Weights of a small mixture-of-experts language model, trained from scratch on English Wikipedia: a sigmoid router.
Below are experts of layer 2 (counted from 0) of a mixture-of-experts language model. Rows are named router (the router's row for the expert), gate (a neuron's input weights, with its number), up (a neuron's input weights, with its number) and show model dimensions 64-127. Each number is 128 + 32 x the weight over its row's rms, rounded and kept within 0 to 255.
After each expert's rows: a language model's description of what the expert responds to. This comes from a sample of Wikipedia text that the model never trained on.

# expert 47
router [103 124 146 133  56 126 111 111  87 112 171 153  85 114 156  86 155 121 162 130 132 183 121 160 132  99 118 106 102 100 115  93 114 144 101 123 162 129 156 117 133 166 138 109 126 101 148 134 148  96 115 102 112 169 164 141 115 101  92 132 148 135 141 100]
gate0 [127 189 146 118  97 127 156 155 128 146  81  90  99  91 115 160 161  69  75 128 124 214 119 145 196 152 106 113 116  86 143 150 101 139 145 129  79 114 121 175 135 120  85 201 121 164 106  59 181 131  71 149 148  68 151 108 189 171 136  95 111  99 140 122]
up0 [145 117 157 152 158 172  88 143 148 106 132 139  67 170  94 100 153 148 147 140 147 110 103 115  62 188  92 133 100 163 159 154  99 140 121 147 118 120  75 141 172 108 146 127 127 105 106 105 118 138 198 144 150  98  83  91  76  89 112 165  75 101 112 146]
gate1 [ 96 145 115 171 108 123  96 113 118  84 135 148 121 122 152 175 167  89 126  78 108  66 103 150 144  67 217 149 165 139 127 158  88 207 209 162 104 120 123 139  95 121 154 106 121 116 114  90 164 118 108 108 118 133 137 133 213 148  96 158 113  98 154 134]
up1 [166 149  97  96 150 117 188 176 125 140 172 156 165  97 123 121 118 148  98  91 109  88 122 156  92 122  94 210 146 114 129 149 105 129 103 159 115 115 162 128 128  93 109 151 120  74 174 113 158 194 146 130 147 123 117 173  93  87 119 174  86 116 135 120]
gate2 [126 151 139 133 162 140 161 147 125 122 102 138 150 153 118 174 111 178 104 148 207  87 165 118 103 175 141 184 131 117  95 168 106 175 140 111  77 196 137 174 133  61 134 153 121 106 177 106 127 125 127 109 101 184  86 132 130 136 145  80  98 130 107 108]
up2 [ 63 180 160  72 150 140 164 195 160 198 121 109  23 156 115 169 160  99 186 107 105 113 138 142  68 143 111  82 172 102 109 119 103 108  96  57 154  81 153 141 135 178 118  88 128  62 130 131 129 119 173 136 170 114 142 142 126 108 146 114  97 170 115 154]
gate3 [129 133 104 124 131 109 151 169 117  81 140 171  98 123  92 200 119 191 105 161 154 104 141 159 118 119 147 176 172 184 125 141  94 137 135 134 100 147 167 203 150  44 198 129 159  86 187  66 113  86 162 164 203  87  90 111  90 112 148 142  89 135  75 113]
up3 [147 134  88  97  96 151  65 116 148 162 143  85  94 117 130 142 126 166  66  89 129 166 113 160 130 137 157 164 171 173 215 109 181 169  81 113 149 153 106 183 149 157 130  72 116 126  93 116 164 154 147  59 213 143 202  78 141 139 135 109 141 138  66 159]
gate4 [168  15 177 115 172 135 133 151 117 106 107  78 184 124 108 113 185 125 133 131 136 127 154 108 157  79 134 144 159 159 158 139 110  79  49  84  82 145 108 119 166 166 168 110 113  51 127  95  99 103 142 118 137 123 155 146 119 111 162 177 133 133 120  99]
up4 [121 132 151  85 127 100 112 126 108 143 170 156 158 135  84 101  63 146 110 135 110 158 197 119 122 123 146 172  65 143 170  76 150  73 178 123 118 188 160 161 133  97  82 154 119 145 126 114 147 143 116 118 134 134 139 131 118 100  96 148 118 175 189  20]
gate5 [167 165  91 161 126  75  67 134 193 101 137 135 202  99  82 175 131 131 108 134 103  94 120 140 201  71 136 100 194 146 162 102 193 166  60 155  84 136 158 182 150 126 138 150 115 125 145 121 119  92 132 166 200  88 127 141 102 147 141 156 126 148  58 118]
up5 [ 63 128 165 116 146 122 118 121  85 181 161 137 182 127 134 149 128 145 131 103 143 145 126 144 172 129 134  96  87 147  84 107  97 140 200 138 128 102  97 113 102  73 121 146 119 154  84  85 181 175 111 101  79 120 103 106 119 120 131 135  95  60 159 163]
gate6 [142 173  82  80 136 173 170  99 134  88 120 137 125 169 129 111 135 173 114 115  95 123 152 117 185  92 163  90 176 106 142 120  61 138  95 157 126 185 193 180 128 118  93  88 146 158 117 150 107 173 156 118 156 120 104 125 162 130 133 157 129 108 103 142]
up6 [124 140 155 111 100 107  68 157 154 151 144 118 133 166  80  69 137  53  98 114 113 129 142 104 120 125 103 135 180 127 147 153  68 100 162 102 133 158 133 169  71 154 138 148 157 124 158 132  72 122 177  87 107 136 145 131  98 138 115 128 113 139 164 154]
gate7 [ 85 145 143 175  98 150  83  96 129 135 179 143 111 147 103 120 116 124 140  97 150  73 160 159 139  82 130 177 117 123 159 134 152  72 131 157 138 111 107 146 120 136  77  50 155 118 132 162  73  83 135 162 104 105 163 103 150  45 138 146 137 144 126 117]
up7 [119 149 142  96 100 154  45 153 162 129 103 103  84 143 155 166 118 161 170 174 152 123 166 101 145 141  99 134  89  82 148 101 116 221  75 150 142 109 101 130 141 152 139 147 109 144 137  95 182 124 103 121 147  89 118 125 118 166  84 151 171 145 128 101]
Articles and determiners. Determiners and pronouns like the, a, an, his, their, which, that, and it after a sentence-opening date phrase.

# expert 13
router [118 105 154 105 102 131 175 146 141 162 118 160 135 203  88 121  67 101 203 148 118 129 142 162  97 148 189 164 110 110 167  99 134 111 159  62 149 129 141 127  96 124  82  85 139 128 113 135 144 163 120  90 107 125 119 104  55  77 133  88 141 124 119 171]
gate0 [114 161 113 142 142 164 132 135  39  94 106 158 111 159 196 173  90 100 194 178 144 152 107 102 160 115 119 132 110  50 148 109 100  82 126  91 139 147 153 129 125  94 125 135 169 101 163 106 127 149 151 180 166 114 120 101 147 154  37 101 137 106  76 138]
up0 [100 112 149 157 161 121 133 145 165  99 124  99  96 100  59  87 153 110 122 105 133 125 152 123 188 145 191  96 101 123 139 164 134 243 177 181 154 116 103 106 114 145 145 116  91  99 164 120 138 111 162 147  90 102 175  93 154  75 179 137  66 180 107  97]
gate1 [161 117 150 120 121 149 140 102 124 171 115 135 133 129 137 129 131 191 165 130 167 167 155 103  72 142 141 154 171 182 152 134 152 126 134 156 132 119 122 138 119 137  92 102 122 103  62  66 112 172 166 138 127  49 198 150 166 170 198 130 128 121 139 161]
up1 [104 129 158  34 159 190 152 165 153 136 149 162  92 114  87 117  97 135 179 129 134 148  93 179  45 130 145 100 159 126  90  93 122 167 114 123 113 159  59 176 180 128 126 113 151 141 116  81 114  74 169 179 109 181  93  95  95  70 131 196 129 149 113 109]
gate2 [ 91 119 113 148 166 180 158 129  25 166 101 151 142 103 114 143 132  82 146 116 151 147 151 136 138 161 119 117 119 129 116  41 173 106 119 103  93  97  92 194  75 161 117 184 118 112  69 129 118 130 116 100 135  83 141 153 134  94 103 115  81 123 174 165]
up2 [ 95 113 131 130  95 115 132 182  68 148 153 129  65 188 130 109 112 142  58  86 137 123 143 146 156 112 139 141 164 120 142 153 136 133 143 110 113 118 129 148 199 180 158 135  92 126 107 130 161 101 129  76 139 107 135  86  84 133 106 128 107 110 126 118]
gate3 [143 181 152 106 135 134 132 136 176 116 114  83 146 136 114 127 169 103 112 174 119  56 139  96 187 120 115 103  29 126 162 158 169 102 159  57 157 137 167 145 109 174 100 185 139 140 113 122  80 122 153  95 126 118 180  85 121 151 134 173  96 167  83 113]
up3 [155 145  81 144 155 145  90 194 142 134 170 151 170 138 155 168 125 157  91 160 108 183 102 137 111 173 111 208 152 110  95 111  35 106 170 154 113 172  94 123 136  96  92 144 129  98 131 114  80 195 118 206 139 126 146  83 140  98 112  91 127 114 135 190]
gate4 [101 184 116 129 140 163 121 131  89  81  98 192 153 138 145 137 175 102 152 226 128 117 118 123 154 186 149 124 114 128  94 121  98  66 179 122 172 148 125 167 144 123 167  84 151 121  88 143 202 116 125 146  94 109 123 126 116 139 148 156 140 181 145 143]
up4 [107  87 106  79 136 166 151 146 133 103 160 106  71 121  93 100 180 188 140 137 130 153  74 125 188  50 182 155 177 102  92  90 134 107 107 152  79  88 134 123 174 154 126 147 112 147  95 152 186 150 141 110 156 148 165 133 165 122  58  93 118 131 167 146]
gate5 [137 168 123 128  98 136  90 146 101 164 114  98 154 157 151 152 145 132 122 126 162 176 115 116 124 139 131 104 122 104  96  89 103 170 132 127 148 104 170 165 115 110 126 109 146 124 106 128 122 111 131 139 106  66 155 163 184  95 108 168 111 150 120 152]
up5 [ 88 128  89 161 154 114  73 154 146 120 121 111  80 118  66 151 124  79 142 199 112  90 123 201 181 100 112  85  74  98 180 104 183  93 109  97 133 144 110 142 124 131  69 104 159 138  74 102 105 171 110  98 158 177 150 117 130 136 172  96  85  79  63 136]
gate6 [ 98 144 146 124 163 181 158 133  95 133 103 123 121 138  92 187 170 122 109  31 151 131 139 133 117  92 136 134 121  95 112 128 151 143 123 108 106 108 157 141 111 127 117 120 105 162 126 172 154 150 131 152 120 119  87  93 171 147 124 123 112 200 102 134]
up6 [139 149 154 141 137 130 201 127 111 123  92 128  79 154 133 139  90 166 136 145 105 161 154 126  96 135 123  90 107 129 125 146 162 111 105 148 124 120  95 174 119 179  66 162 112  45 129  81 122 148 112 185 131 132 145 166 162 137  63 125 101  97 142 155]
gate7 [146 149 116 115 158 160  91 119 136 136 103  99  90 104 187 155 104 171 119 113 136 141 118 181 160 135 125 173 123 115 154 102 154 143 157 122 135 117 134 177 148 167 176 113 122 161 119 158 163 132 130 109 124 141 143 100 188 199 136 135 140 128  78 111]
up7 [211 127 110 108 139 146 152  64 127  80 128 132 150 172 106  86 126 167 142 151 120 101 164 107 127 102 122 106  89 168 156 161 172  64  62  81 108 129 137 120 144  94 135 163  92 120  98  91  87  89 116  93 112  57 124 110 130 102  96 132 144 103 125  99]
Articles and determiners. Determiners after prepositions or verbs, mostly the, a, an, this, other, some, many, starting noun phrases like the same, the first.

# expert 55
router [ 85 102 130 155 112 185 119 113 110 133 109  99 119 135  94 148 109 137 118 168 101 134  39 164  95 113  67 125 109 134  86 110 118 158 129  98 185 156 138  71 135 126 159  98 120 134 165 186 103 128 110 121  81 198 156 131 112 152  95 111 141 102 149  99]
gate0 [149 128 101 172 156 145  97 102 123 110 121 163 187 132 136 116 140  96 181 189 137 144 183 218  85 127 164 138 108 147 158 113 113 148 113 114 117 160 137 154 108  84 114 148 168 138 154 101 125  90 136 124  92 109 146 122 123 192 113 160  74 167 131 198]
up0 [137 160 140 123 116 169  87 152  91 107 180 169 118  53 103  61 166 103 108 100 143 194 118 157 134 110  87  81 166  93 126 112 120 134 139 135 151 148 122 144  54 193 112  95 151 101 187  65 162 124 113 172 147 149 148 185 149 126 135 183 167 105 105 147]
gate1 [117 150  91 100 119 109 204 132 139  96 152 181  95 199  44 123 151 170 141 135  99 112 123 134 210 164 142 165 120 115  66 175 130 153  86 140 112 105 188 158 161 147 135  88 144 120 154 111  95 139 160 142  80 145 154 125 148 143 158 164 157 109 125 129]
up1 [138 122 143 114 120 111  45 141 117 172 103  81 160 162 173 124 115 165  90 144 137 171 197 174 115 135 130 132 149  93 107 112 125 141 150 102 109 140  96 113 145 146 134 108 144 157  90 108  93  90 105 118 154 108 111 153  83 131 130 131 143 136  48 136]
gate2 [172 130 115 138 141 113 113 163 108 136 153 130 130  83 117 175 130 164  82 148 181 163 130 141 120 129 127 129 151 166 104 142 108 140 158  84 111 132 100  85  81 144 104 167 119  72 132 137  61  64  98  97 121 124 153  80 156 126 148 119 114 151 130 149]
up2 [116 115  86  95 161 128 111  99  95 175 175 151 114 101 126 117 180 111 153 103 127 131 169 185 101 202 125 112 115 175 122 137  54 132  81 187 155 162  94 130 157 195 124 126  88  95 157 116  93  98  83 173  63 158 153 106 108 136 123 152 166 126  81 123]
gate3 [191 133 118 116 191 126 124 178 156 144  87 119 165 127 119  93 104 168 115 154 137  58 157 125 147 117 151 130 140 125 106 154 142 118 151  95 122 159 116 165 147 141 108 136 201 106 115  53  93  93 126 103 132 101 177 118 147  67  73 131 130 174 174 196]
up3 [106 123 135 145 126 157 169 106 192 168  96 117 112  84 134 116 113 165 138  98  96 144  74 131 145 101 101 114 123 103  86  95 159  96 110 180 117 131 183 148 104 157 101 176 145  98 212 105 159 247  68 142 145  94 162 172 145 126 109  84  99  96  75 153]
gate4 [117 140 184  78 117  89 127 130 145 166 100 182 136 175 102 153 150 193 137 143 169 139 155 103 185 122 153 145 136 105 160 142 104 101 130  89 117 172  76 154 143 154 126 105 167 106 106 174 151 164 137 168 202 107 130  97 192 131 116 139  98 142 116 120]
up4 [124 110 130  87  70 154 137 159 127 130 147 160 161 114  78 167 162 111 182 128 102 144 157 140 150 135 139 106 102  91 104 103  63 127 149 130 120 114 108  77 143 145 143 122 140 170  88 176  63 158 157  84 154 130 116  86 122 120 190 113 122  96 113 116]
gate5 [140 128 104 126 153 109  85  78 172 155  86  98 135 161  96 138  88  86 119  92 123 106 146 132 113 126 105 139 149 100 204 155 148 119  92 124 152 191 138  78 161  58 118 145 191 137 129  95 127 112 116 146 115 149 112 172  90 157 138  85 113 191 162 130]
up5 [157 169 151  66 153 129 160 144 134 124 145 182 102 120 182  98 139  76 141  88 110 192 183 210 125  70 163 119 168 156 184 139  67  80 115 147 127 210 144 101 125  94  90 141 134 134  95 100 124  85 165 152 117 158 132  62 140 163 100 112 133 120 112 116]
gate6 [178 144 127  76 102  94  97  90 133 129 124 147 171 103 103 166 119 122  81  69 165 116 132  91  95 139 148 157 168 141 192  73 106 192 120 157 102 165 102  73 112 199 193 170 178 126 134 156 175 138 115 162 124 112 166 123 129  94 138  74 120 178 150 152]
up6 [ 52 125  79  92  85  88 130 118 135  82  73 125 197 138 148 158 146 120 156 156 150 128 119  90 165 144 107 112  96 120 128 169 141  62 167 144 141  98 153 152 146 152 157 159 169 105 206 170 157 168 101  91 144  68  77 119 134 196 137  72 103  90 125 146]
gate7 [ 65 147 124 131 166 139  88  93  54 107 142 126 188  98  64 110 176 158  93 115 133  59 133 151 217 117 142 118 136 134 151  74 144 129 117 103  93 142 168 165  98 126 144 129 206 208  89 140 166 116 167 155 117  43  98 183 154 159 110 146 135 130 154 128]
up7 [ 57 173  84 144 102 169 160 145  79  91  99 154 126 157 202 158 123 121 113 141 152  97  78 128  85 139  83  64 105 156 122 140 178 124  85 145 124  77 141 137 149 144 104 167 192 158 136 100 160  84 109 154 119  70 148 118  86 100  94 104 172 187 150 110]
Sentence-ending punctuation. Full stops closing sentences, often before a line break or He, plus commas, colons, closing parentheses and decimal points in tables.

# expert 45
router [130  99 135  59  85 131 101 116 138 139 145 135 163  93 100 135 128 115 124 138 107 128  78 158 121 149 174 113 123 146 103 161 178 155 163 107 158 166 183  81 143 147 163 121 160 106 114 156 136 135 149 187  93  95 118 174 100 128 161  91 141 124 135 137]
gate0 [173 136 134 103 136 149 107 157 124 106  77 145 128 148 112  81 183 105 173 119 152  97 137  97  82 120  90 143 134 133 163 121 121 142 168  96 105 128 120 150 178 152 134  89 182 163  21  93 139 136  94 110 181 133 174 137 160 167 145 139 102  77 172 139]
up0 [106 121 180 131 153 156 109 127 125 182 114 185 104 123 155 118 162  89 106 169 139  90 130 111  98  94 123 121 170 101 119 124 105 142 139  66 164 131 142 107 169 148 127 108 135 116  86 120 103 130 109  90 106 133 121 198 123  97  36 115 131 122 145 118]
gate1 [172 101  96 142 177 100 129  89  96 149 169 190 173 167 187 131  95 129 140 139 137 152 122  96 167  97  94 181 155 131 132 143 206 121  95 161 114 180  86 127 104  99 143  93 163 109 106 129 149  96 115 171 152 136  73 139 155 121 168  91 165 154 100 125]
up1 [115 182 115 117  95  78 170 153 169 150 176 174 102 126 147 106  95 121 155 100 164 139 139  81 176 162  97 143 119 158  81 160 110 141 131  97 148 183  96 158 143 107 175 135 112 137 125 134 102 125 132 155 138 152 114  99 111 140  94 126 151 130 126 101]
gate2 [105 153 154 134 136  69  98 141  97 177 140 128 132 160  95 110 154 132 125  91  81 187 180 146 102 142 140 114 152  91 129 167 123 104 155  85 105 136 120 126 123 122 150 136 150 128 122 155 110 142  89 113 161 116 138 125 191 127 149 107 213 150 136 164]
up2 [100 132  85 110 115 148 132 145  97 155 151 152 125  66 166 115 109 138 142 185 142  69 107 103 108 102 113 173 123 174 102 126 170 113 127 169 177 124  89 156 125  74 123 103 149 106 135 176  81  97 141 155  97 109 149 161 145 121 130 163  95  90  94 116]
gate3 [165 150  98 112 135 112 163 154 135 110  87 104  72 127 113 132 129 124  99 199 175 113  88 151  86 165  83 177 146 193  91 100 188 137 134 148 143  97  75  95 179 137 166 143 122 157 155 122 141 149 167 142 141 129  66 128 142 146 153 138 150 135 157 172]
up3 [177 110  64 164 104 148  80 124 153  76  93 148 101 130 135 212 123 114 140 135 161  99  88  85 113 191 118 197  94 112  68  96 168 116 141  81 155 113 186 117 166 136 119 128 138 107 101 102 126 132 112 106 159 102  60 163 132 146 143 164 155 179 133 132]
gate4 [ 98 127 116 125 140  87 113 165 139 102 143 162 193  99 115 152 162 136 157  71 110 149 152 128 164 151 185  99  68 128 136 181 125 119  39 118 137 156 137 127 147 151 144 125 196 184 154 130  91 107 147 110 166 145 174  66 204 109 133 146 156 188 112 108]
up4 [ 59 155  98 135  98 150  95 145 111 150 157 156 136 179  92 159 150 106 109 130 152 116 118 134 177 175 106 103 121 122  92 120  82  55 119  67 132 135 121  81 153 115 127 154 152  95 135 123  74 214 146 169 103 148  82 137 173 159  94 179 147  87  88  91]
gate5 [126 115 144 128 128 131 123 131 105 135  97 152 105 118 151 169 118 172  73  76 164 118 157 197  96  96  95 190 154  98 127 128 124 107 163 106  99 151 187 134 112  81  98 115 156  74 136 101 140 116  62 141 189 132  85 160 179 107 105 118 125 111 129 106]
up5 [159 130  95 130  92 128  32 118 128  83 130  96 155 187  83 133 134  82 119 131 141 145 108 106 164 155 141 125  94 122 152 123 122 105  65 159 140 141  98 131 177 134  97 144 102 124 155 118  95 103 170 100 159 161 130 133  92 109 142 155 122 117 124 121]
gate6 [119 172 115 138 180 153  86 110  69  88 103 156  70 149 108 156 150 135 114  64 135 156 171  90 141 132 137 130 123 145 102 126 131 104 128 122  84 144 163  86 104 102 173 127 109  96 108  94 148 133 122 102 169 108  92 150 108 130 100 174  95 123  83 136]
up6 [118 129 140  96 103 162 113  97  84  75 112 154 155  66  88 155 104 104 194 104 135  87 173 116  73 112 133  79 187 127  60 141 140 106 168 136 168 134 175 172 131 102 163 154 101 145  67  91 112 162 155 162 110 105 126 140 103 116 136 129 150 125 124 116]
gate7 [128 150 127 201 119 147 173 127 113  67 125 124 141 115 175 151 136 142  73 124 127  94 128 129 147 153 126 129 222 150 145 180 129 161 127 154 110 144  99 110 122  77 145 217 141 115 100  67 147 136  90 161 120 108  86  72 165  94 154 181 107 138 163 161]
up7 [ 82 131  75 121 124 175 172  95 208 120 146  70  83 123 112  84 128 175  90 109 114 145 128  98 137 132 106 107 209 130 137 172  61 175 105  76 127 130 139  72 128 119  85 161 174 118 188 102 149 146 121 158 136 108 116 131 162  83 194 179 128  93 160  87]
Function words and leave. Prepositions, relatives and auxiliaries within clauses, such as of, in, to, which, but, is, plus forms of leave and left.

# expert 60
router [146 122 136 100  96 117 148 121 142  66 156 134 149 122 134  89 141 130 159 134 101 108 119 122  75 137 141 147  74 160  88  71 144 144 117 106 158 138 185 105 128 145  97  76 109 109 157 136 157 130 143  82  68 152 147 118 143  51  75  93 134 144 137 103]
gate0 [105 134 147 110 107  79 117 111 142 138 134 152 134 151 102 170 164 167 134  76 147 166 114 165 141 126 159 132 113 103  60 115 139 144 129 151  95 119 142 153 100 140 105 110 161 145 103  80 114  88 138 126 174 145 106 163 188 144 121 127  87 159 109 145]
up0 [118 108  82 139 108  53 171 162 144  94  79 125 165 142 132 200 128 165 147  94 126 136 127 157 139 119 144 137 122 157 131 123 195 125 177 130 114  92 127 113 178  69 136 170 105 121 113 112 121 100  88  41 101  85 103 138  90 191 120 138 189 116 105  83]
gate1 [149 103  93 110 176 104 156 144 146  92 138  70 155 101  82 137  78  97 113 143 149  90 128 151 168 187 160 151 102 178 109 126 188 158 154  46 142 140 136 131 116  75 115 126  97 120 145 115 141 189 152 136 216 101  80 177  75  97 112 114  89 119 107  84]
up1 [ 83 116 162 209 101 159 123 179 120 128  70 127 114  82 144 144 101 165 130  55 108 102  95 105 124 143 164 118 156 146  97  73 144 167 154 171 164 176  97 168 189 129 126 119 152 200  91 124 126 138 163 125 116 211 119 156 141  76 161 144 107 140 159 148]
gate2 [ 98 124  62  90 147 130 179 136  75  91 187 100 127 126 118 137 117 142 167 131 184  80 119 119 126 109  86 110 107 171 124 137  97 118 129 203 129 143 165 135  94 124 140 128  87  86 162 109 155 135 150  89 213 103 159 133 132 113 116 127 116  66 105 128]
up2 [123 153 127 119 110  79 105  90  85 230 115 155 127 111  99 157 103 116 181  88 184 113 114 141 117 175  86 134 130  55 104 136 181 122  66 123 203 108 124  92 125 108 114 132 150 168 109 116 142 119 104 104 103  94 133 163 179 152 112  76 139 205 121 133]
gate3 [118 180 126 143 189 154 112 139 127 110  80 155 134 105 172 117 115 168 126  93 151 133 109 114 158 130 111 133 161 111 106 162 160  87  95 199  55 160 162 130 119 145 131 126 119 125 111 147 121 126 152 143  93 170 140  97 122 154  88  67  95 100 159 151]
up3 [ 57 140 124 206 129  89 137 151 133  79  87 112 104 159 154 107 111 120  72 129 152 137 104 174 140 107 147  82 152 152 157 124  77 156 158  71 140  90 168 157 114 140 136 211 132 116 185 132 149 146 103 137  83  91 135 106 141 112 185 137 125 192  65 112]
gate4 [170 146 153 175  87  99 133 142 123 170 150  63 200 140 162 172 106 188 127 198 115  58 126 100 201  91 156 172 128  84 184  56  98 148 137 137 119 147 151 143 140 135 101 157 113 176 131 128 142 132 119 149 150 158 150 146 143 121 150 115 102 138 129 168]
up4 [223 150 131 109 155 142 129 100 165 110  89 128 140  89 109 171 169 124  95 134 171 187 105  90  86 107  98  90 180 166 143 174 157 159  75 107 118 125 147 126 192 110 141 165  87  70 103  91  88 181 131 139 137 114 151 105 141 112 149 142 110 109 141 136]
gate5 [146 120 124 113 146 103 110 140 143 139 135  82 157 145 133 156 150 120 141  87 133 104 185 158 195  65 112 199 160  94 141 163 148 122 138  99 107 141 155 165 135 125 132 161 139 141 116 141 121 205 104 136 128  98 131 142 127 162 165 171  80 105 104 165]
up5 [125  74  96 169  98 126 148 104 187 151 107 144  79 140 113 117 129 110 111 165  99 115 118 105  82 166 107  81 168  95 113 112  55 104 129 168 121 138 152 102 121 145 110 132 130 129 172 123  65  81 168 126 174 147 143 135  64 153  64 149 121 100  65 170]
gate6 [136  94 142 114 117 103 164  88 144  78 164 132 144 124 130 180 119 141 101 129 153 125 145 122 127 139 209  84 204  99 120 171 113 144 143 153 122  92 156 161 143 107 144 176 122 128  80 113 141 150  91 152 148 120 198 121 168 160  77 133 139 111  84 145]
up6 [169 173 133  90 114  52 140 120 125 115 185 120 116 103 121 107  58 140 205 162 166 161 111  71  68 102 141 163 138 155 101 182 168  89 192 144 104  53 126 151 122  64 145 139  99 112 153 101  78 126 126 145 134 116 101 173 125 140 102  62 128 141 177 142]
gate7 [ 94 105 143 101  83 132 168 136 126 150 122  67 102 175 159 173 150 174 181 135 135  90 125 105 132  93 159 108 103  83 129 104 153 146 148 111 119 166  85 205 170  54 164 116 111  79  87 133 163 112 123 135 137 123 180 127 168 127 151  95 106 131  89 130]
up7 [129 153 105  88 170 131 184 101 142 140 132 199 165 107  77 123 167 142  81 100 105  91  65 176 129 158 134 165 127 137 201 129 189 125 113 172 103 147 111 135  96  99 125 171 120 121 125 152 135 105 152 162 115 115 151  92 114 114  75  62  67 172 141  64]
Articles and determiners. Articles, determiners and to after prepositions or verbs in running prose, like the, a, its, two, into.

# expert 24
router [103 107 145  93 127 166 126 119 160 121 136 154 131 108 109 127 134 116 164 124  84 144  89 187 114 133 135 116  85 123 151 160 122 170 149 110 184 126 142 102 132 160 123 110 145 126 169 175 133 110 122 113  86 155 157 117  89 153 151 116 166  96 147 105]
gate0 [122 140 182 140 135  98 138 115 128 156 123  86 115  81 147 132 160 141 119 162 133 153 152 111 182 165 110 122 134 127  88  92 104  75 170 146 129 117  73 190 135 108  92  82 188 126 122  76 111  96 181 104 144 104 181  94 155  94 132 195  97 142 156 142]
up0 [150 121 171 141  81 150 149 111 144 161 140  87  97  72  67  92 129 140 131 108 119 165 128 134 162 127  77 149  75 115  99 124 145 116 203 106 151 102  85 106 151 143 133 138 124 134  90 127  99 176 154 138  59 190 154 114 157  71 130 172 135  78 177 129]
gate1 [199  97  72 133 174  97 139  91 118 158 105 110 165 128 126 162 151 119 118 128 139 157 185 145 161 164 111 120 123 156 120 120 178 172 160 136 103 132 177 173 148 133 124 123 100 145 153  78 121 137 142 176 199 114 161 144 134 190 162 161  93 171 104 197]
up1 [122 116 104 147 126  74 108  87 112 120 140 189 149 116 134 125 153 101 100  90 185 118 126 153 109 157 171 153 104 100 103  52 130 119 109 132 109  92 151 178 205 107 119 103 124 120 173 130 136 116 111 171 138  74 129 125  84 102  73 122 133  88 104  97]
gate2 [166 153 126 127  67 130 130 145  94  93  98 106 131 139 139  57  56 151 144 121 127 129 146  68 131 116  66 139 111 107 156 167 185  92 122 113 127 170 135 149 114 141 118 134 136 176  95  99 162 114 147 107 154 118  98 149 192 146 182 154  94 186 152 146]
up2 [102 145  96 126 107 148 143 100 159 113 144 172 206  96 171 130 132  90 118  96 132 150 133 126 134 106  88  99  47 134 116 163 195 142 104 133 135 133 201 102 123 167 134  95 107  89  90 149 173 114 115 133 126 113 153 101 194 104 122 149  82  58 123 146]
gate3 [ 92 150 185 163 138 101  93 184 136 114 149 165  90  57 166 117 149 129  82 156 148  99 127  97 162 113  71 164 180  99 129 150 125 144 106 124 104 168 175 141 124 127  96 146 143 132 171 137  98 172 118 130 108 168 117 129 148 133 174 104  76 123 125 123]
up3 [212 141 123  94 106 116 108 109 101 121 139  96  86  97 196  98 128 107 174 160  79 133 109 136 117 149 170 126 146 131 149 117 123 131 125 121 107 123 163  99 133 133 122 117 103 126 158 155 163 123  70 123 103 163 134 104 145  54 143 103 139  90 132 101]
gate4 [115 120 164 128 115  85 149  78 169 107 115 108  68 131 121 121 116 132 135 142 146 117 160 127 131  75 143 124 171 151 171 134 145 145 114 171  45 109 165 134  82 112 130 178 120 117  51 106 120 141 167  62 126 140  89 114 134 100 179 127 116 127 104 153]
up4 [ 80 122 123 114  72 107 185 144 122 170 127 184 108 142 151 133 132 179 114 177  87 137 104 137 132 107 149 108 148 161 131 117 137 127  99 138 102 145 176 191 160 110 149 158 157 147 141 138  99 143 124 158 151 166 158 168 129 142  84 166 133 158  93 173]
gate5 [106 124 165 136 109 116 172 110 114 145 131 113 134 121 193  74 147  82 117 129 162 130 135 163 124 132 138 170 111 114  88 214 163 151 150 116  97 120 105 155 102 115 182 135 150 116 131  98 131 120 128 161 164 119 112 213 130 104 162 159  49 124 154 228]
up5 [111 115  80 119 157 112 129 122 161  94 181 127 138 177 154  81 140 100 123 100 130 104 125  89 100 126 143  92 117 138 117 121  76 180 120 167 153 180 187  85 157 147  70 141  85 142 117 143 172 160 116 175 149 126 144 152 131 147 104 184 140 162 157 156]
gate6 [168 117 101 166 208 160 192 130 158  76  96 102 150 140 177 162 138 135  68  99 160  83 136 184  74 127 198 159 100 132 119 137  88  90 126 166 141 149 134 155 137 135 122 144 104  79 117 122  83 149 171 128 174 171 128 130  95 126 153 191 105 112 147 162]
up6 [ 90 135 164  96  96 151 172 120 164 124 116 164 105 149  98  80  78 126 133  94 104 127 120 116 171 136 131 145 113 133 131 138 176 120 119 152 151  80 116 175 109 118 163 165 148 103 106 132 120 109 137 169  96 128 171 129 195 147 160 163 105 125 111 171]
gate7 [ 68 157 142 135  89 120  66 126  73 162 121 109 136  97 133 133 116 116 124 141 168  58 141 129 178 128 109 114 142 153 159  97  75  85 168 138  78 104 159 168  83 107 124  98 165 117 135 109 128  97 126  98 126 136 167  99 102 135 115 130 123 136 177 158]
up7 [ 91 113 161 160 128 120 143 111 103 169 138 100 221 141 115 168 181 143 206 124  82 173 121 166 178  95  96  93 119 163 106 143 170 157 161 128 159 150 134 125  90 148 157 140 149  94 101 166 142 120 120  18 132 114 112  79 163 126 160 114  90 121 123 189]
Commas and conjunctions. Commas, and, &, or, and closing parentheses that join list items or clauses, often after numbers or names.